{"n_experts": 160, "d_shared_expert": 0, "activation": "gelu", "routed_scale": 6.31, "balance_bias": false, "norm_eps": 1e-06}
Below are experts of layer 5 (counted from 0) of a mixture-of-experts language model. Rows are named router (the router's row for the expert), up (a neuron's input weights, with its number) and show model dimensions 0-127. Each number is 200 + 20 x the weight over its row's rms, rounded and kept within 0 to 999.
After each expert's rows: a language model's description of what the expert responds to; "comes after" lists some tokens at least twice as common just before its tokens as in all text. This comes from a sample of Wikipedia text that the model never trained on. Tokens count by the router's weight.

# expert 56
router,180,193,204,204,218,188,209,206,170,220,187,187,203,227,218,197,177,176,208,237,200,179,190,196,223,207,200,233,217,181,202,199,192,201,174,206,176,210,206,247,230,176,172,202,184,209,224,182,190,190,206,220,174,175,175,170,211,167,231,232,214,166,211,206,184,211,173,214,218,224,216,156,208,170,221,216,189,217,181,173,166,215,198,174,215,215,190,202,204,185,175,183,160,187,215,179,172,196,222,218,212,194,195,219,184,191,216,172,213,227,218,220,206,220,161,226,231,204,184,192,210,206,246,228,214,220,182,200
up0,189,169,195,202,216,178,216,188,193,218,190,189,234,234,215,199,189,199,224,209,203,189,154,191,202,201,195,223,217,198,193,219,208,199,206,206,192,191,197,247,201,138,201,170,196,238,209,200,195,180,183,195,177,188,173,237,228,207,194,220,192,177,216,189,173,179,212,193,228,246,219,198,211,188,213,219,179,199,197,185,162,179,192,183,203,208,176,228,197,185,166,209,168,205,204,209,154,210,202,179,182,152,225,199,215,163,229,209,219,209,203,208,203,222,196,188,207,205,187,168,206,230,215,210,210,234,173,221
It responds to: Single digits, numbers and separators inside tables, semicolon-separated stat lists and math formulas, like 1, 2,936, 18.
comes after: " | ", "; ", ", ", "–", " ", " ("

# expert 2
router,205,197,187,202,213,200,215,211,180,250,185,189,216,209,192,211,195,182,210,232,188,170,182,161,209,221,220,220,228,174,198,210,226,178,155,220,175,210,201,217,220,195,203,188,201,223,219,199,186,196,190,230,178,204,184,200,221,162,225,210,211,164,212,229,175,210,177,220,210,222,232,188,226,184,215,222,176,233,197,168,199,212,181,192,229,221,207,195,209,189,194,213,182,187,222,199,169,213,203,231,188,188,224,198,217,163,218,188,199,173,204,204,188,219,217,209,208,187,182,173,201,216,237,240,215,254,186,230
up0,212,195,216,198,221,207,194,185,192,241,171,223,201,179,197,198,186,188,243,192,193,196,208,214,196,214,215,223,237,236,183,203,191,188,221,135,204,215,228,208,264,171,220,209,178,213,185,181,185,197,196,210,178,164,166,201,186,189,200,195,198,227,184,196,207,236,217,196,201,207,200,188,232,189,169,213,199,223,186,186,187,213,188,164,239,186,223,220,210,198,217,232,196,177,197,164,168,235,191,205,194,176,215,197,212,210,213,209,197,203,181,240,215,203,196,219,239,188,208,188,185,213,189,212,171,210,190,200
It responds to: Tokens starting with F or f in football and sports articles, like FA Cup, fee, fellow, and table headers W, D, F, GF.
comes after: "\n", "\n\n", "|", ") |", "3", " | MF"

# expert 60
router,203,190,196,210,226,168,209,211,163,209,202,162,221,217,207,161,181,170,216,194,198,188,186,201,214,219,230,238,205,194,214,186,212,206,183,209,194,216,219,216,199,189,183,191,198,222,241,162,186,177,155,203,176,178,172,196,213,204,232,221,202,148,223,226,192,199,171,223,208,195,232,190,214,179,218,215,181,204,169,176,165,207,191,178,233,212,204,210,215,179,195,205,183,195,220,207,204,224,230,230,188,190,217,214,201,189,212,181,207,193,211,238,187,221,181,205,218,164,169,189,209,206,231,233,192,221,176,194
up1,205,194,195,246,225,229,196,204,197,187,168,214,183,214,196,209,204,194,226,225,207,206,179,200,267,195,221,213,199,202,216,181,184,207,212,212,210,166,214,195,219,171,209,194,173,240,183,196,191,196,193,201,200,199,194,221,203,194,167,204,201,242,193,199,185,220,215,197,208,210,230,197,221,198,176,178,205,201,189,198,197,206,197,214,195,202,192,201,237,147,167,243,207,194,198,178,189,188,206,202,161,218,181,211,171,191,200,211,221,174,183,161,222,213,191,205,227,200,216,205,272,245,210,183,218,210,201,195
It responds to: Commas, decimal points, dashes and unit tokens inside numbers in infobox elevations, coordinates, populations and scores, e.g. 3,890 m.
comes after: "1", "3", "6", "2", "4", "0"

# expert 47
router,181,197,209,226,214,203,207,205,193,210,193,187,197,229,208,200,175,180,197,192,224,217,175,170,237,199,221,207,211,184,224,190,202,183,176,224,222,191,212,211,226,182,168,189,173,215,208,205,172,173,202,227,174,186,194,189,229,192,214,217,237,185,220,212,208,210,200,205,224,232,227,188,220,168,211,196,207,251,199,172,195,187,179,181,194,223,163,202,217,173,173,236,186,206,211,141,182,222,231,242,213,184,200,223,167,201,205,170,221,193,213,194,199,212,193,202,216,202,204,169,237,227,217,202,215,214,180,217
up1,152,219,237,223,195,241,214,210,190,185,171,216,214,212,199,205,166,204,206,228,219,210,188,205,189,198,221,246,203,186,228,209,185,194,198,188,231,195,208,208,214,200,223,173,184,182,198,197,187,217,167,171,230,190,167,169,232,195,197,211,197,164,205,207,150,201,192,210,220,210,183,187,192,174,161,201,172,196,174,211,209,154,216,209,179,203,214,225,184,220,166,213,199,179,202,197,158,219,191,197,193,170,182,200,194,192,199,212,217,170,192,190,213,214,196,182,215,173,213,167,240,206,228,201,201,205,214,227
It responds to: Second word pieces following onsets like Ch, G, St in names and words, such as Ch-att-ahoochee, Ch-air, G-ett-y.
comes after: " Ch", " G", " St", " ch", " D", " Sch"

# expert 45
router,183,184,205,231,214,187,201,209,180,238,206,183,227,230,223,198,172,191,227,232,204,179,195,218,205,199,209,203,227,172,216,203,200,200,192,213,194,194,227,186,239,203,179,174,219,190,208,189,185,194,180,219,167,187,190,166,217,208,213,231,214,177,203,223,179,204,186,225,222,216,221,162,206,180,200,229,196,224,192,150,192,200,189,198,232,212,204,210,204,177,196,229,185,172,196,158,187,215,227,216,167,190,221,212,188,169,244,196,234,170,225,226,171,220,192,198,212,197,191,178,217,238,221,211,210,192,174,215
up0,211,194,211,200,191,218,235,207,227,210,199,206,203,198,199,204,225,194,225,212,211,194,207,198,183,212,189,190,188,178,204,209,189,188,217,202,180,184,201,237,208,181,170,190,165,175,187,217,189,199,197,231,148,181,221,198,195,216,204,228,191,192,208,215,201,162,152,172,186,205,224,193,188,209,212,247,171,268,192,205,197,198,189,184,232,191,239,210,209,182,189,234,191,178,196,195,216,187,197,183,223,181,261,193,188,215,235,197,235,223,188,185,228,205,202,219,185,194,189,158,206,184,194,192,225,212,205,216
It responds to: Capitalised words starting a sentence or line, like In, With, At, An, To, A, and short pieces after a quote or dash, like "to-o".
comes after: " \"", " (", "\n\n", " S", " s", "-"

# expert 55
router,206,183,208,210,220,192,211,197,191,202,170,187,189,238,234,198,189,192,195,249,192,180,196,195,243,198,202,242,210,207,210,202,206,215,173,211,180,202,211,241,236,178,193,209,187,227,209,175,197,193,199,220,166,179,171,197,203,164,212,235,218,182,205,208,202,212,170,228,234,218,216,181,213,176,219,232,189,212,175,187,164,224,192,183,189,223,192,203,226,181,167,186,187,200,216,192,162,192,248,202,211,181,213,224,201,179,220,177,209,213,217,222,191,211,172,230,220,172,190,188,208,212,226,231,198,209,190,221
up0,213,198,201,222,206,143,236,197,196,209,209,213,202,225,205,158,173,202,197,197,219,198,194,209,177,223,211,203,194,211,199,178,235,191,172,231,165,202,233,230,198,166,195,198,178,202,216,187,169,184,213,181,182,184,197,212,218,192,230,179,208,207,240,185,205,156,228,216,209,205,214,213,214,145,187,196,174,231,205,192,177,221,177,184,208,206,215,184,197,178,180,195,150,222,185,184,184,204,190,206,223,187,232,196,212,184,214,206,230,192,193,264,188,210,190,202,226,191,207,204,215,185,212,217,191,197,210,200
It responds to: Digits and numbers in military unit lists, dates, specs and tables, e.g. 212 Field Hospital, 28 October; also instrument words like guitar, vocals.
comes after: " | ", "; ", " ", "| ", ", ", " on "

# expert 54
router,205,193,183,207,194,175,211,209,180,215,182,185,210,208,212,196,192,178,200,244,199,161,184,172,203,212,239,199,240,190,207,204,218,197,179,229,192,227,204,238,225,194,205,173,187,234,215,196,195,165,191,239,187,193,163,199,198,190,203,214,220,183,227,213,176,208,167,212,226,227,197,180,239,190,221,222,178,210,189,168,183,196,173,175,216,232,202,208,222,185,178,235,195,199,218,193,191,192,225,218,183,176,220,196,193,204,211,193,213,181,212,225,183,218,202,205,224,194,186,192,206,226,241,230,215,245,188,242
up0,187,187,154,204,205,205,191,232,179,236,245,220,221,211,191,172,199,184,189,210,214,209,197,195,210,157,209,156,193,180,235,181,222,208,201,220,184,214,169,216,222,190,197,174,200,182,223,189,214,215,209,230,198,181,167,172,190,210,199,248,158,207,233,217,181,195,194,198,203,206,218,219,156,207,209,205,159,171,213,216,196,162,180,241,231,190,204,229,195,195,159,193,190,185,175,207,182,194,219,215,190,179,166,185,177,214,203,186,173,198,202,204,188,198,205,206,235,212,199,216,198,204,196,202,201,196,190,198
It responds to: Capital first letter, often joined to of/in/from, beginning place or personal names, e.g. of B-urgenland, from P-lymouth, V-itesse.
comes after: "\n", "\n\n", " at", " from", " de", " in the"

# expert 48
router,192,196,211,209,211,186,227,188,192,208,191,162,208,218,218,202,196,172,203,256,223,192,197,187,215,204,208,247,188,204,219,192,195,202,171,209,189,211,215,232,222,182,201,206,179,203,229,195,206,180,192,222,194,193,163,196,204,183,223,216,197,156,217,209,187,206,162,225,214,227,204,159,220,175,231,221,200,230,187,184,184,223,186,168,202,213,174,198,220,156,168,205,169,187,212,185,188,198,218,222,207,188,204,228,190,182,224,174,214,191,212,237,220,212,165,221,229,169,175,198,198,203,229,235,203,207,175,194
up1,178,180,197,203,218,156,173,186,171,197,187,179,209,208,181,188,181,195,223,220,211,220,200,178,210,210,231,220,212,210,176,221,190,152,234,198,209,223,216,218,195,185,217,169,190,199,230,213,183,181,190,211,191,200,165,189,197,193,192,183,226,203,211,236,191,216,180,222,191,240,174,185,207,197,227,172,189,202,215,181,170,238,220,200,209,205,191,204,186,185,178,234,205,203,203,163,191,201,223,212,149,203,217,225,165,194,221,202,216,208,210,222,214,232,192,188,236,171,181,172,218,201,193,231,228,227,175,201
It responds to: Phrase starts before proper names or numbers: House of, member of the, University of, Highway, Route, plus table score cells.
comes after: "1", "2", ", ", " in the", "3", " in"

# expert 28
router,192,198,194,208,209,187,198,226,188,241,195,172,195,209,201,181,168,178,221,214,220,180,180,172,210,192,205,207,216,196,221,197,221,190,155,226,184,217,209,211,211,186,208,185,181,204,227,193,158,193,194,208,205,198,196,166,209,200,244,231,238,152,224,206,183,226,182,230,226,206,212,196,206,193,220,206,198,205,180,168,196,212,198,192,212,210,201,215,197,181,193,225,188,197,216,170,204,233,218,205,183,188,219,213,180,176,210,180,202,172,252,189,169,220,190,213,233,187,168,180,204,227,210,254,199,240,175,210
up0,207,193,213,192,233,188,189,143,192,194,192,210,241,197,198,229,195,234,182,198,179,198,212,192,192,221,203,248,250,180,174,215,209,172,177,181,186,247,194,219,208,177,198,165,199,212,224,204,224,200,201,190,184,196,202,181,195,201,181,195,224,230,206,249,201,250,205,175,207,226,194,205,208,182,211,201,205,197,167,186,179,220,180,189,182,202,239,187,203,191,198,230,202,212,216,202,195,197,202,207,199,191,190,192,194,215,199,201,213,188,180,211,198,158,162,215,253,203,229,171,199,169,199,187,187,176,183,205
It responds to: Line breaks and row-starting pipes in wiki tables, especially paragraph breaks after table totals and before new headings, plus Total and Turnout rows.
comes after: " |", ".", "\n", " |  |", ")", "==="

# expert 29
router,186,178,192,220,210,158,235,209,211,209,164,175,198,215,191,196,202,180,193,208,201,209,178,173,229,216,208,213,217,180,206,174,201,195,166,203,217,203,203,210,216,192,201,192,188,219,250,201,188,185,211,215,154,173,192,223,199,194,218,203,213,187,213,205,205,213,167,217,243,202,211,192,228,180,208,216,213,211,200,190,174,187,176,145,192,236,174,197,210,181,191,223,169,214,197,199,179,208,238,206,200,185,200,235,191,203,223,181,215,196,213,229,192,199,192,230,203,171,174,158,235,219,227,233,227,214,166,184
up0,235,153,200,209,188,189,190,215,179,221,215,203,213,209,197,199,212,195,206,220,188,199,206,180,225,216,242,187,211,151,206,230,209,212,196,223,196,240,239,221,208,222,177,174,194,164,219,181,228,212,190,164,212,185,210,191,190,192,215,215,193,181,214,164,193,211,196,168,182,202,191,219,150,197,228,214,176,220,206,186,177,250,202,164,193,220,191,217,213,185,217,193,225,217,196,192,182,238,194,220,196,220,227,222,192,188,179,220,216,222,202,230,176,202,180,221,207,187,200,199,204,197,179,205,167,178,177,179
It responds to: First names and surname fragments of people, often Indian or English names, such as Pr-ak-ash, V-augh-n, Pat, Greg, Edward.
comes after: " V", " D", " G", " P", " Pr", " C"

# expert 49
router,199,161,181,193,220,171,221,192,179,225,187,181,207,204,201,189,193,192,219,205,199,175,165,198,229,209,226,234,221,179,205,187,213,181,178,246,200,202,208,224,213,201,197,187,177,221,221,157,182,193,193,224,186,168,179,169,209,204,218,245,215,194,215,204,182,210,180,229,247,211,198,197,215,196,207,247,178,202,186,169,175,209,183,192,195,231,194,202,203,169,194,216,188,178,203,196,177,247,194,190,193,195,224,200,185,190,225,200,210,169,216,225,203,193,161,191,203,176,184,173,209,231,207,232,228,205,191,225
up0,178,199,190,180,208,239,205,219,183,194,182,217,207,191,180,191,216,161,222,190,199,174,197,202,174,214,238,195,162,177,179,202,203,188,171,204,182,199,210,216,195,204,150,198,200,193,169,183,202,192,202,226,202,186,201,188,229,209,195,211,184,184,209,203,147,193,199,228,206,211,184,194,204,195,234,186,185,224,177,194,186,203,203,215,178,203,203,225,226,204,212,184,183,197,175,198,204,190,211,185,229,197,209,189,226,202,184,202,212,198,228,220,199,226,165,227,180,156,248,147,193,231,203,214,262,195,170,183
It responds to: Word pieces right after a capital M or A starting a name, e.g. M-ered-ith, M-ud-ros, M-id-lothian, M-ess-iah.
comes after: " M", " A", "M", " m", " | M", ", M"